config.toml
d_model = 512
d_shared_expert = 256
norm = "rmsnorm"
init_std_o = 0.038
grad_clip = 0.5
final_lr_fraction = 0.0
doc_mask = true
Below are experts of layer 2 (counted from 0) of a mixture-of-experts language model. Rows are named router (the router's row for the expert), gate (a neuron's input weights, with its number), up (a neuron's input weights, with its number), down (a neuron's output weights, with its number) and show model dimensions 0-127. Each number is 200 + 20 x the weight over its row's rms, rounded and kept within 0 to 999.
Before each expert's rows: a language model's description of what the expert responds to; "raises" lists some tokens whose logits its average output raises strongly, later layers aside. This comes from a sample of Wikipedia text that the model never trained on.

# expert 33
Commas in lists and clauses, and following and, or or but, often after a place or item name, as in "State House, and".
raises: "which ", "a ", "the ", "including ", "an ", "and "
router,191,174,166,224,179,220,130,207,209,185,246,207,204,235,177,200,242,201,215,188,230,154,195,174,216,193,195,198,173,212,207,204,216,204,219,192,210,179,218,225,199,190,204,197,228,228,173,225,204,210,197,203,182,219,160,221,184,211,201,228,221,186,232,223,166,184,196,212,191,242,170,221,200,226,186,188,213,171,213,165,205,206,175,214,227,218,204,238,215,192,197,180,196,187,175,187,200,190,195,194,177,228,199,219,239,214,200,204,205,198,168,151,235,201,196,229,240,206,180,211,160,169,207,211,203,186,210,205
gate0,209,191,218,233,183,217,208,219,182,210,207,236,207,177,163,211,185,199,178,175,207,212,152,191,239,199,220,215,216,238,176,184,184,195,211,231,171,180,204,219,237,192,202,192,167,175,185,212,186,168,192,201,192,212,207,173,195,207,208,236,213,172,181,213,222,189,219,197,195,234,183,203,195,251,239,232,201,192,231,202,177,204,201,199,208,214,189,226,169,168,177,199,230,228,218,203,201,190,188,169,227,167,222,184,183,215,206,196,230,185,227,210,193,164,177,186,226,206,230,169,191,213,201,213,186,205,211,231
up0,182,174,172,196,201,195,184,204,189,226,214,180,203,206,187,239,205,203,182,221,192,216,206,210,223,208,215,196,181,208,210,244,199,184,180,186,165,222,217,168,203,163,193,206,183,193,216,208,200,225,183,202,205,194,211,199,176,218,199,209,180,222,202,186,183,177,186,201,159,228,215,200,208,198,178,242,138,216,190,198,175,220,181,191,237,240,183,209,208,200,188,201,230,223,216,209,201,188,216,141,194,183,202,213,202,210,152,233,201,167,213,184,204,165,178,219,190,223,218,166,195,181,207,213,226,164,200,171
down0,197,200,184,200,200,190,182,183,191,165,169,172,195,191,146,170,175,206,209,208,218,165,211,226,172,238,174,178,204,149,180,205,154,191,216,191,171,241,221,195,216,195,196,212,191,215,217,194,163,218,214,204,206,221,159,189,218,211,185,204,175,186,209,202,194,197,193,175,166,187,220,180,177,194,174,189,191,194,203,211,238,224,221,211,226,199,210,179,194,195,188,204,188,184,203,225,186,172,203,227,210,215,176,165,200,243,198,203,207,175,195,187,238,213,197,220,189,200,173,199,232,198,228,182,201,171,200,188

# expert 4
Articles a, an, the and evaluative or descriptive adjectives before nouns, such as independent, innovative, poor, new, local, plus but and it in narrative prose.
raises: "(", "in ", "at "
router,198,180,200,195,184,183,193,159,180,200,219,214,207,197,203,186,200,227,219,214,218,167,183,196,196,199,195,177,200,231,206,202,233,245,195,200,218,172,216,210,196,230,207,211,236,213,205,189,185,221,186,182,203,227,190,172,216,179,249,216,203,183,224,186,220,183,194,236,214,197,178,241,226,194,215,218,208,230,232,183,178,200,200,190,229,172,211,226,175,168,205,193,232,224,169,209,196,183,230,171,194,200,210,195,217,199,186,185,229,194,203,181,178,183,191,204,221,224,205,207,206,177,213,212,183,223,167,182
gate0,203,215,217,238,186,223,193,192,196,187,136,214,175,197,204,181,187,211,209,212,184,175,129,201,226,181,190,197,219,208,227,185,215,198,184,231,198,203,184,203,196,144,194,183,214,204,194,214,210,198,188,183,223,200,200,201,223,191,194,168,221,194,192,234,221,184,185,194,184,184,186,200,215,198,182,198,215,236,214,214,207,133,196,186,197,224,199,186,202,191,190,231,206,233,199,205,225,147,209,190,210,226,174,203,215,197,223,185,181,171,207,192,202,171,182,192,180,238,205,213,180,225,216,200,195,201,213,197
up0,212,207,224,223,207,191,200,198,211,204,180,229,191,221,173,190,213,201,214,214,177,202,175,195,160,219,208,178,230,205,235,234,221,219,165,162,189,199,221,178,182,201,238,227,222,203,196,174,213,183,192,159,207,186,189,197,222,179,184,188,210,210,206,211,200,193,195,174,177,193,189,184,239,195,187,207,202,205,157,209,229,223,181,215,201,215,179,181,186,173,220,217,191,154,178,215,198,180,175,163,183,191,187,172,202,179,209,179,209,214,166,171,209,173,193,190,247,194,209,216,157,202,210,209,232,151,212,241
down0,208,188,214,188,175,216,181,183,200,209,229,225,190,211,224,227,217,191,195,234,183,193,205,202,168,210,208,220,226,204,232,179,183,187,169,170,182,198,203,214,201,193,179,204,198,199,157,192,213,192,204,175,175,182,223,180,202,214,218,182,215,195,186,225,203,164,204,171,204,179,201,180,183,185,218,174,207,218,203,227,221,229,180,184,229,183,218,192,210,170,182,201,183,185,175,222,160,199,215,189,184,218,204,198,216,187,199,187,192,174,199,188,198,179,149,206,217,175,199,215,203,220,210,220,201,204,243,194

# expert 15
Single-digit and two-digit number endings completing years and dates, mostly in birth–death spans and date lists, such as 1958, 8 January.
raises: "and ", "(", "or ", "in ", "| ", "to "
router,185,160,171,219,177,176,179,227,200,223,188,223,201,232,203,165,184,215,208,221,187,213,206,223,168,232,225,213,225,227,213,170,159,253,218,221,161,203,231,233,197,171,178,186,197,190,179,206,214,205,171,197,215,192,206,181,184,204,230,167,227,202,227,189,187,232,218,195,162,199,216,187,229,227,209,208,201,172,218,172,209,202,198,223,199,181,212,168,216,189,203,211,216,186,206,176,238,185,223,198,224,188,206,232,202,195,223,196,213,190,237,204,192,221,212,202,207,203,188,235,168,195,155,234,214,175,230,219
gate8,188,196,166,194,203,213,214,239,189,221,233,226,211,217,179,201,222,156,211,208,210,235,206,185,182,185,246,179,182,227,224,183,181,208,217,167,240,211,212,221,211,202,173,226,200,202,209,214,172,176,182,191,172,221,200,202,172,256,180,200,199,172,224,210,219,232,225,210,144,187,192,209,161,241,227,176,220,188,240,210,209,181,170,207,216,194,224,187,177,181,214,226,210,174,176,168,190,205,200,176,202,170,207,168,177,203,189,186,240,208,197,171,166,194,191,190,221,181,187,210,209,201,193,224,195,222,194,182
up8,233,195,233,205,186,162,214,196,181,199,172,202,228,209,217,201,191,204,213,208,202,223,239,223,200,203,200,178,184,198,188,175,205,171,206,199,197,179,205,217,170,203,234,201,160,167,171,205,216,183,204,181,184,209,200,217,178,198,188,219,205,206,214,218,184,172,221,212,245,187,210,224,205,175,174,222,197,223,208,167,229,181,209,189,173,227,175,204,198,216,192,239,211,212,202,231,176,150,190,218,214,194,196,195,178,178,219,170,223,170,196,238,193,172,147,171,138,174,179,181,211,169,194,197,207,213,213,250
down8,235,211,191,197,220,197,204,185,230,192,198,204,173,188,215,199,220,188,172,247,175,204,237,218,170,164,176,226,209,179,192,205,173,184,210,194,178,210,205,196,216,222,182,188,217,186,183,188,191,185,198,196,199,207,197,206,210,217,214,199,206,218,185,176,194,220,226,195,192,202,202,171,194,203,225,221,217,221,219,157,184,174,210,196,222,224,210,209,215,215,208,195,167,217,251,208,223,171,190,192,205,175,208,184,170,228,176,147,225,211,211,218,223,169,209,187,212,210,171,178,171,192,169,205,196,266,215,200

# expert 13
Wiki markup such as == heading openers and |---| table rules, plus month names, album, and colons in "Born:" or times like 14:30.
raises: "in ", "that ", "\""
router,195,190,186,191,216,229,223,185,172,199,171,208,172,235,177,183,211,195,222,208,242,178,215,187,174,188,179,181,179,193,200,217,200,232,195,235,186,225,174,201,181,225,184,197,229,238,208,219,163,209,173,220,213,196,166,177,188,208,233,216,195,216,185,191,208,171,195,179,197,211,180,175,210,202,180,183,233,187,197,197,223,187,182,202,215,166,238,218,203,191,210,199,188,204,198,202,221,200,185,214,234,192,184,181,192,205,239,223,241,205,208,214,200,229,191,167,201,205,182,219,183,212,201,170,166,209,208,202
gate8,196,221,220,197,218,243,179,211,179,184,210,193,200,214,216,193,203,176,238,165,245,166,217,207,182,187,202,205,214,195,228,179,188,221,191,192,211,182,212,193,246,216,181,210,217,216,173,188,160,186,221,207,167,220,192,212,191,206,206,204,213,174,242,183,186,211,228,216,240,169,151,192,175,193,187,181,245,172,225,216,196,228,187,236,202,177,203,231,214,201,200,173,227,156,191,215,200,216,213,200,189,181,192,189,178,221,232,184,215,171,203,184,187,199,194,229,201,240,174,258,183,187,200,223,229,212,198,207
up8,193,196,183,166,201,206,187,184,201,225,201,165,193,229,202,186,203,177,223,190,220,200,220,207,178,209,233,204,179,194,209,169,222,221,197,158,182,191,178,213,219,174,169,229,213,185,172,222,184,194,216,192,187,225,229,218,190,191,160,189,205,197,224,184,185,231,233,202,207,179,217,185,184,202,196,215,177,200,201,202,219,212,193,233,230,189,198,224,200,232,207,200,228,192,209,214,181,240,224,192,201,181,186,208,200,219,196,210,189,179,212,171,200,218,182,200,196,169,180,212,158,161,201,180,193,212,231,181
down8,188,198,170,219,212,208,173,192,183,187,259,184,231,204,200,193,220,242,171,172,187,191,186,209,200,205,222,223,252,192,211,219,176,187,196,222,185,193,232,198,164,222,210,239,198,189,184,195,206,184,209,179,230,218,186,228,212,178,220,189,174,210,213,192,215,189,163,197,187,190,198,186,187,189,231,157,245,196,231,146,215,211,229,188,196,184,191,190,196,180,171,210,240,178,191,194,193,197,228,211,200,230,196,181,202,178,188,194,184,226,250,227,186,220,197,232,211,184,197,228,204,192,190,220,190,192,171,210

# expert 22
Latin species-name endings (-ense), word pieces like sub and exp, plus pipe separators and signed numbers in election tables.
raises: "(", "d", "and "
router,223,167,170,204,201,216,185,191,182,223,195,174,208,229,206,183,165,180,230,226,191,182,178,209,223,207,228,216,173,180,231,191,185,248,204,218,174,194,195,197,177,179,182,232,213,203,193,181,196,174,205,215,207,173,195,214,217,174,224,168,213,222,193,227,170,215,224,175,177,181,206,227,182,218,186,207,194,198,180,163,194,211,217,211,203,211,209,240,196,221,230,217,208,210,184,194,197,221,227,194,222,179,194,172,178,236,224,219,202,182,188,177,204,188,206,211,174,218,180,197,222,227,181,191,214,186,163,180
gate0,193,179,199,218,204,190,212,224,232,239,206,199,226,204,206,183,217,231,218,211,243,167,192,192,153,167,199,198,197,194,224,201,211,218,231,215,203,185,177,195,239,196,208,187,192,171,208,187,199,184,254,196,193,224,175,187,197,200,191,203,191,207,211,242,209,169,178,173,191,174,172,175,175,193,222,156,209,211,196,206,214,178,232,182,167,191,231,217,218,178,209,196,179,183,189,195,193,198,185,223,191,185,203,198,190,212,226,214,189,206,188,197,162,195,230,218,233,189,213,207,204,207,226,221,203,220,199,189
up0,181,208,222,196,179,210,204,214,208,201,191,207,178,180,182,228,184,203,164,202,179,214,169,192,176,203,203,178,214,175,186,203,234,188,179,210,227,188,215,212,164,214,234,198,218,221,201,233,210,199,190,193,189,208,218,184,168,217,182,208,211,212,180,196,209,157,231,215,174,170,220,220,184,210,168,201,167,185,219,176,186,206,182,224,200,159,196,163,228,193,204,182,194,169,207,210,190,200,169,217,222,206,166,171,211,180,147,216,245,203,189,197,220,216,181,213,224,185,231,223,163,190,207,201,217,186,241,211
down0,184,179,206,219,197,191,180,175,180,215,182,188,214,167,211,188,225,205,185,184,179,238,182,194,224,210,178,227,178,226,221,192,198,201,188,233,174,220,196,178,197,204,172,203,210,159,233,188,207,173,241,220,176,199,228,204,171,208,193,199,200,215,197,192,166,210,192,174,168,226,211,196,229,211,202,219,192,158,169,186,206,206,201,195,213,186,220,208,182,198,186,191,156,174,165,202,186,259,203,171,239,184,201,196,194,218,196,188,200,218,218,189,212,190,228,187,179,190,206,229,222,227,199,224,217,209,181,186

# expert 2
Word pieces inside foreign or unusual names and words, often Slavic or Balkan, e.g. Buduć-n-ost, Schwä-bis-ch, W-ush-u; also table newlines.
raises: "-", "land", "land "
router,211,192,205,215,207,190,201,188,176,166,214,206,166,211,234,161,187,227,184,204,199,201,180,188,193,214,234,188,191,181,159,201,170,211,204,234,217,175,222,230,185,190,193,218,204,203,173,202,171,196,169,205,227,219,205,196,209,176,217,205,216,182,158,210,184,211,196,246,185,202,161,233,188,186,217,222,223,188,211,219,168,174,201,176,216,223,176,194,222,203,212,172,198,202,185,217,190,219,237,231,223,203,176,173,200,224,216,194,193,189,213,167,165,204,199,171,170,184,174,196,198,204,206,194,200,184,159,188
gate0,175,182,213,191,204,189,241,182,220,210,211,181,205,167,186,220,213,186,206,226,207,173,204,202,235,214,196,201,199,189,192,161,212,220,164,202,178,166,178,221,192,196,212,176,230,205,226,179,194,248,189,243,197,228,192,195,197,176,233,207,209,185,183,236,188,229,236,218,196,237,241,197,216,192,209,205,196,211,225,169,170,208,217,166,199,164,176,223,195,226,222,179,212,220,173,258,188,232,216,169,181,201,207,153,175,217,199,209,201,253,213,250,188,183,164,217,174,222,203,199,196,193,211,200,211,171,212,175
up0,154,192,215,191,196,216,201,195,198,183,222,211,216,196,173,205,208,179,194,202,202,175,183,213,210,153,207,197,163,209,136,184,227,205,216,173,218,193,210,210,185,191,210,202,209,207,224,181,188,223,238,197,218,214,211,191,203,197,219,231,221,192,260,196,173,187,199,226,232,222,208,156,185,157,216,209,206,217,188,177,132,210,212,212,203,174,201,237,241,198,208,177,193,194,192,200,200,215,215,190,201,185,179,173,169,216,169,211,187,173,194,219,195,214,196,210,169,203,177,183,167,169,193,189,217,204,214,167
down0,205,197,181,184,180,164,194,188,207,199,172,147,201,181,193,229,214,193,182,195,195,197,180,180,202,161,202,144,210,192,176,156,189,167,247,210,227,238,209,192,193,165,241,175,221,225,210,189,215,188,228,206,170,186,207,166,213,224,196,212,188,214,177,195,163,217,215,212,205,152,182,193,206,228,186,199,176,180,153,210,200,203,185,186,185,174,176,177,230,217,210,184,223,175,227,195,172,225,185,209,179,203,198,229,178,201,185,192,222,210,230,198,196,194,200,186,211,193,218,233,184,206,206,178,171,212,229,204

# expert 31
The words other and another before nouns, modal verbs like will and can, and line breaks ending infobox fields.
raises: "- ", "| ", "===", "would ", "had ", "still "
router,206,220,181,191,187,207,183,227,172,185,195,221,181,226,184,195,196,237,204,204,185,202,201,197,192,234,191,179,226,190,169,177,215,230,213,183,198,225,171,168,166,218,169,227,192,189,216,236,176,208,174,191,199,161,222,160,224,181,226,227,190,170,188,228,232,185,197,190,198,188,207,187,217,221,203,174,209,207,184,199,171,224,209,207,214,171,223,185,204,211,190,212,193,167,196,242,237,224,218,177,194,210,205,214,204,224,179,235,235,242,203,199,187,217,163,203,228,216,200,195,188,227,204,213,201,161,183,214
gate0,199,223,221,231,203,209,196,200,220,199,187,199,175,218,192,185,219,216,183,199,165,208,175,212,197,214,198,153,190,219,209,189,128,211,195,215,210,189,240,183,242,154,208,160,194,223,181,215,181,197,251,187,191,190,224,222,228,191,193,167,188,194,197,189,190,218,184,168,236,216,224,203,271,176,194,205,211,221,157,219,189,196,204,178,191,153,171,253,184,213,176,198,197,200,200,230,199,163,212,197,235,201,186,184,188,219,247,177,202,202,197,228,195,204,206,201,179,209,199,192,219,217,188,246,196,169,187,202
up0,194,190,220,187,181,212,206,188,216,201,185,194,188,217,197,205,161,245,192,206,168,177,201,257,219,207,193,217,221,189,214,201,186,178,215,209,147,225,206,180,179,199,189,194,197,192,227,195,204,218,199,216,195,207,219,222,177,207,189,193,187,198,188,184,215,183,182,224,196,194,200,185,205,177,185,189,227,181,181,181,181,199,184,175,175,205,217,232,191,196,212,242,204,229,185,198,209,173,192,202,250,176,170,206,227,191,192,188,196,194,188,227,227,219,181,202,193,185,193,179,208,187,198,178,209,178,219,194
down0,185,186,146,206,200,234,225,196,212,222,192,206,212,204,191,178,202,181,226,212,202,215,190,176,173,203,212,199,230,185,207,233,190,196,191,229,204,206,201,184,198,182,214,234,209,215,209,169,246,226,189,209,173,174,185,231,180,172,169,199,223,201,209,226,185,171,218,161,202,200,207,228,211,166,206,184,201,234,204,219,183,199,196,200,176,204,213,195,165,201,176,154,213,188,188,204,203,172,205,192,195,223,154,190,180,188,194,174,209,201,196,200,195,161,192,182,199,169,181,222,168,206,196,192,202,157,176,175

# expert 27
The word to after continuation verbs like began, continued, joined, plus cells in cast and sports tables.
raises: "(", "of ", "active "
router,191,188,224,198,228,201,180,184,193,176,210,222,214,210,215,164,194,214,200,202,212,154,178,207,216,197,206,220,201,188,200,219,198,199,229,186,199,227,175,203,194,201,199,199,217,180,220,200,212,222,180,223,230,215,184,190,189,184,189,202,173,190,238,201,175,215,206,245,211,202,216,210,227,209,203,193,217,207,172,176,216,169,203,199,191,162,205,211,190,233,176,200,175,211,206,219,204,234,178,203,180,195,221,195,178,218,218,233,215,175,172,223,182,179,209,224,221,239,191,223,212,225,225,218,181,225,193,179
gate0,183,215,196,227,188,190,190,202,212,200,196,193,167,195,208,180,163,161,214,231,198,174,187,227,198,204,204,184,189,182,195,182,208,190,188,232,207,194,195,224,214,162,234,191,206,208,192,171,193,176,165,216,193,195,210,170,204,226,214,196,180,171,198,149,230,206,194,213,192,197,209,229,221,213,189,203,194,183,205,204,186,220,190,209,190,183,182,216,193,185,210,211,204,153,200,200,202,187,194,228,184,172,214,203,208,243,199,218,188,215,252,199,220,203,188,211,166,242,175,200,205,203,170,191,208,218,207,215
up0,220,205,209,180,208,204,179,227,200,177,206,173,214,215,205,206,198,180,163,189,188,163,216,222,235,202,188,216,187,184,197,177,182,211,236,197,191,241,173,235,177,208,183,181,171,205,192,177,212,201,203,227,250,168,198,180,245,203,162,164,230,191,181,177,233,204,166,183,174,186,216,217,185,210,224,199,209,208,216,220,190,201,188,192,181,222,203,202,182,193,193,241,208,219,194,165,236,207,185,217,208,181,190,200,218,206,193,200,169,198,180,201,197,203,164,216,174,216,211,205,239,196,220,169,233,175,185,204
down0,218,169,219,207,207,198,173,224,223,220,179,201,190,246,208,205,159,188,198,231,174,195,182,206,216,191,198,195,215,164,227,196,216,190,192,220,174,217,165,240,199,208,164,200,149,175,198,218,216,220,223,201,200,182,177,187,224,268,169,210,198,190,202,204,167,218,206,200,210,178,202,230,168,208,219,188,206,230,196,191,195,222,210,225,175,210,227,194,180,186,209,225,233,193,208,205,195,195,197,198,221,174,190,215,190,184,190,156,200,178,248,209,195,215,205,225,200,206,215,177,185,202,166,179,187,216,193,204

# expert 0
Number tokens in dates, percentages and coordinates such as 19, 35, 52, plus word endings like Nintend-o and the particle over in taken over.
raises: "th ", "th", ",", ", ", "-", "% "
router,204,177,210,171,214,230,201,204,222,228,236,203,217,195,175,188,208,170,219,173,191,205,179,205,189,234,208,201,209,224,197,192,212,182,195,187,206,185,206,204,174,207,175,199,228,213,202,241,218,208,214,173,244,166,228,190,233,213,176,201,181,205,222,223,183,240,222,229,206,213,213,186,211,214,197,181,216,215,226,161,226,218,230,199,203,184,167,230,233,198,198,190,219,227,200,246,224,170,199,216,228,213,201,201,195,230,217,198,200,221,230,157,177,217,207,180,206,181,178,174,171,178,204,216,179,167,211,175
gate8,235,204,222,215,193,214,221,206,192,202,193,229,250,198,213,199,216,187,230,200,229,219,236,196,220,203,218,172,193,225,198,226,244,237,206,212,194,174,217,241,195,213,199,170,218,194,204,207,209,178,160,200,189,223,219,188,163,202,207,186,222,219,207,207,188,198,190,193,190,200,183,215,194,195,179,218,159,214,207,171,200,174,235,220,220,213,181,201,189,246,185,231,214,224,179,190,202,188,195,197,210,213,215,211,232,197,191,175,204,217,165,175,175,203,150,217,218,181,180,212,217,169,233,203,222,213,212,191
up8,156,229,203,180,188,178,195,208,184,204,220,174,186,196,205,163,209,218,189,180,221,149,252,190,205,191,186,186,165,180,208,200,190,212,181,200,190,163,192,189,196,193,204,226,221,212,219,192,187,207,206,208,209,199,196,196,130,153,204,218,232,228,236,196,209,197,197,183,196,162,203,206,198,175,178,192,189,211,205,190,197,238,201,180,196,184,173,194,203,207,216,193,191,160,205,191,205,203,240,228,193,196,198,199,192,211,194,198,199,190,202,216,178,195,204,221,159,184,179,206,221,207,208,238,238,237,188,219
down8,234,196,187,181,230,197,229,199,192,202,226,200,217,186,179,215,226,196,205,167,207,223,195,181,202,185,188,156,207,172,208,175,195,180,230,217,183,233,158,191,209,238,211,196,201,198,207,185,187,174,176,200,194,205,213,240,234,219,234,209,188,227,219,226,201,176,218,214,163,194,220,239,221,202,210,212,220,200,204,217,191,209,200,187,187,152,153,206,180,213,227,172,157,181,183,196,196,216,232,205,194,177,196,190,172,208,201,218,195,196,212,223,206,209,164,199,200,169,206,218,179,214,180,191,215,211,184,170

# expert 1
Inner and first pieces of proper names split into fragments, such as Chatt-ano-oga, Alleg-h-any and Be-uh-ler, plus line breaks ending table rows.
raises: "= ", "Scientific ", "Single ", "Studio ", "Location", "Member "
router,236,224,186,223,172,192,175,198,198,212,178,174,208,227,179,156,231,191,215,184,179,193,177,233,211,216,178,209,187,222,189,193,189,187,219,194,194,182,215,206,235,235,206,211,191,192,210,160,185,230,167,217,207,202,181,180,193,215,186,231,177,190,211,169,205,190,169,182,205,223,193,212,180,201,170,196,186,222,178,189,170,222,180,200,211,195,190,236,213,176,191,207,218,224,175,215,194,184,211,232,217,212,185,197,230,212,189,191,227,168,226,233,213,188,192,200,205,218,153,233,164,218,185,165,176,227,191,214
gate0,194,169,220,195,203,208,200,208,197,213,198,181,242,188,184,185,204,195,236,196,191,195,174,230,201,178,235,172,196,197,214,223,215,202,230,233,212,222,173,218,172,195,228,148,182,176,217,206,210,205,190,173,196,209,176,197,207,175,212,197,195,208,210,173,210,189,216,224,207,243,196,216,219,211,176,218,211,189,189,201,169,204,184,194,191,217,186,208,214,174,207,177,156,212,216,201,190,153,226,193,196,214,198,230,206,226,202,220,165,227,189,163,191,200,232,197,211,177,176,170,234,204,216,166,257,189,215,218
up0,198,209,203,195,226,178,184,226,206,179,194,204,194,207,216,187,213,218,184,162,199,211,175,170,195,213,182,214,186,196,232,196,193,184,166,204,183,180,157,219,233,193,154,259,211,194,214,162,224,191,187,209,223,217,196,219,228,223,169,177,181,202,220,215,204,185,185,167,175,209,194,181,236,183,189,210,178,177,166,204,177,187,194,191,185,204,217,170,240,196,190,179,208,187,218,215,212,233,210,194,164,240,176,209,221,201,214,186,234,180,198,216,167,228,177,221,209,196,187,216,213,187,208,209,189,183,201,185
down0,189,182,214,179,224,197,228,211,215,212,167,239,215,243,181,204,221,198,222,178,229,195,226,200,204,186,218,228,233,198,224,205,178,197,210,211,181,201,196,195,190,229,162,199,192,197,243,190,232,178,205,229,202,181,181,173,204,182,237,234,192,222,231,194,219,197,174,177,197,237,173,163,222,184,242,201,166,175,205,170,214,191,195,189,207,192,198,165,220,242,186,190,195,225,182,228,211,231,223,173,214,203,201,193,174,192,213,201,210,225,210,211,178,219,199,197,230,230,214,184,227,175,208,209,187,199,192,197

# expert 5
Prepositions opening a phrase in running prose, chiefly of, in, for, from, to and during, as in "emerged from", "majority of", "completed in".
raises: "the ", "their ", "a ", "all ", "its ", "his "
router,205,189,214,215,179,185,182,230,226,212,184,178,226,186,196,223,204,180,232,176,209,196,197,202,219,220,221,163,217,212,224,174,186,222,216,252,206,168,205,209,205,204,180,200,189,212,214,181,201,199,215,232,212,204,176,198,238,231,222,246,222,188,200,198,219,191,184,219,222,190,219,191,189,177,215,174,176,209,222,201,213,232,227,233,215,170,231,186,179,181,201,211,196,220,179,177,175,184,218,195,188,153,230,206,177,211,193,202,179,207,206,214,169,168,208,184,241,198,168,180,200,191,165,188,236,210,201,176
gate0,236,182,195,213,219,206,181,206,186,232,189,178,209,180,163,190,206,233,197,191,210,218,190,212,207,186,178,217,207,212,212,201,202,223,199,225,179,170,210,201,186,196,211,213,176,230,180,231,204,211,168,204,168,201,233,168,212,194,152,182,202,201,185,208,210,242,204,208,198,166,196,233,205,159,184,203,164,185,190,191,192,206,195,185,202,158,214,192,226,221,217,218,227,232,185,188,210,208,190,175,196,213,197,191,184,215,203,226,209,214,236,200,198,187,180,218,206,225,197,220,205,200,179,188,192,188,187,185
up0,169,201,186,202,210,228,191,187,227,201,205,207,246,168,175,207,186,223,192,187,217,149,212,176,202,183,177,198,184,232,176,237,213,209,209,193,214,173,198,221,207,203,228,239,172,204,195,219,155,210,176,166,189,156,180,212,220,219,208,183,184,219,179,245,196,197,165,229,193,198,237,206,174,171,216,193,200,220,205,213,199,191,205,219,193,191,202,198,246,199,222,202,224,175,177,203,195,254,190,208,207,188,217,195,185,199,186,191,183,193,237,194,191,185,213,200,195,221,194,209,222,225,218,202,194,192,230,190
down0,228,184,185,191,201,196,207,209,195,210,181,194,179,226,192,209,209,230,209,190,204,185,209,246,151,195,191,195,178,222,191,226,190,203,165,218,198,194,184,221,219,195,188,174,218,219,186,160,193,192,189,205,205,205,195,184,178,158,191,208,207,224,218,202,200,144,210,217,184,240,188,188,156,238,178,194,211,175,179,199,210,196,211,196,200,183,231,216,161,194,231,204,177,189,180,171,169,191,163,219,217,187,206,188,173,139,196,215,194,187,167,214,200,188,209,189,250,196,200,208,178,206,219,214,183,211,213,180

# expert 21
Hyphens inside transliterated Arabic, Korean or Urdu names like Al-Majhad, Geung-young, plus odd pieces such as Q, zero-padded digits and Synonyms.
raises: "g", "'", "b"
router,176,196,187,208,176,224,169,203,239,231,217,213,178,200,183,159,194,213,207,184,224,170,199,198,184,200,205,181,181,211,198,176,229,241,213,188,179,214,216,176,221,194,175,192,181,218,207,217,201,230,180,214,216,160,204,200,174,212,187,199,212,185,233,230,218,215,171,188,227,170,213,185,175,210,220,220,193,189,205,192,236,235,227,186,181,182,173,191,233,174,233,239,185,228,155,192,231,168,206,175,185,200,167,183,191,241,237,235,174,172,227,200,212,218,201,210,187,205,195,223,240,188,224,206,216,222,173,186
gate0,165,181,140,192,142,202,171,207,178,176,204,189,197,227,175,186,199,180,228,230,192,184,244,194,192,217,192,183,175,191,196,201,229,202,217,204,187,185,217,206,227,242,192,192,211,195,206,180,213,206,224,227,216,199,238,210,193,178,221,213,244,186,228,205,185,203,210,218,179,176,194,205,239,187,172,242,185,211,206,205,195,183,191,204,169,224,182,257,234,127,232,197,181,208,190,188,186,187,201,204,194,171,212,221,208,212,203,198,175,216,184,179,149,165,210,176,171,178,225,153,199,190,204,206,202,163,196,186
up0,208,186,193,159,210,214,216,187,174,224,221,183,227,208,230,172,211,176,215,203,199,192,226,205,169,175,187,203,212,225,180,181,155,185,183,199,218,189,179,210,186,187,244,209,191,198,184,174,219,203,211,227,154,213,195,196,203,153,203,169,153,189,204,179,218,220,175,179,223,203,176,195,246,187,233,184,208,177,150,189,205,193,191,144,202,201,238,187,196,196,177,204,185,208,254,187,194,229,215,206,182,154,191,207,205,196,216,206,201,183,191,206,187,191,207,195,208,177,190,206,214,190,160,188,238,194,209,181
down0,189,188,166,182,176,183,200,193,191,172,214,241,206,225,196,164,203,207,166,159,212,204,216,199,225,174,179,191,183,221,205,240,201,158,192,237,188,210,204,216,178,182,216,193,165,215,185,195,201,199,198,169,180,156,223,239,189,193,210,193,169,217,235,171,184,214,190,221,187,192,207,217,229,176,171,196,210,228,183,198,176,209,202,207,179,185,222,236,220,174,186,219,192,223,220,194,178,200,216,197,202,257,215,203,193,198,212,168,184,191,164,204,197,231,206,260,187,219,225,223,210,198,190,191,196,196,196,210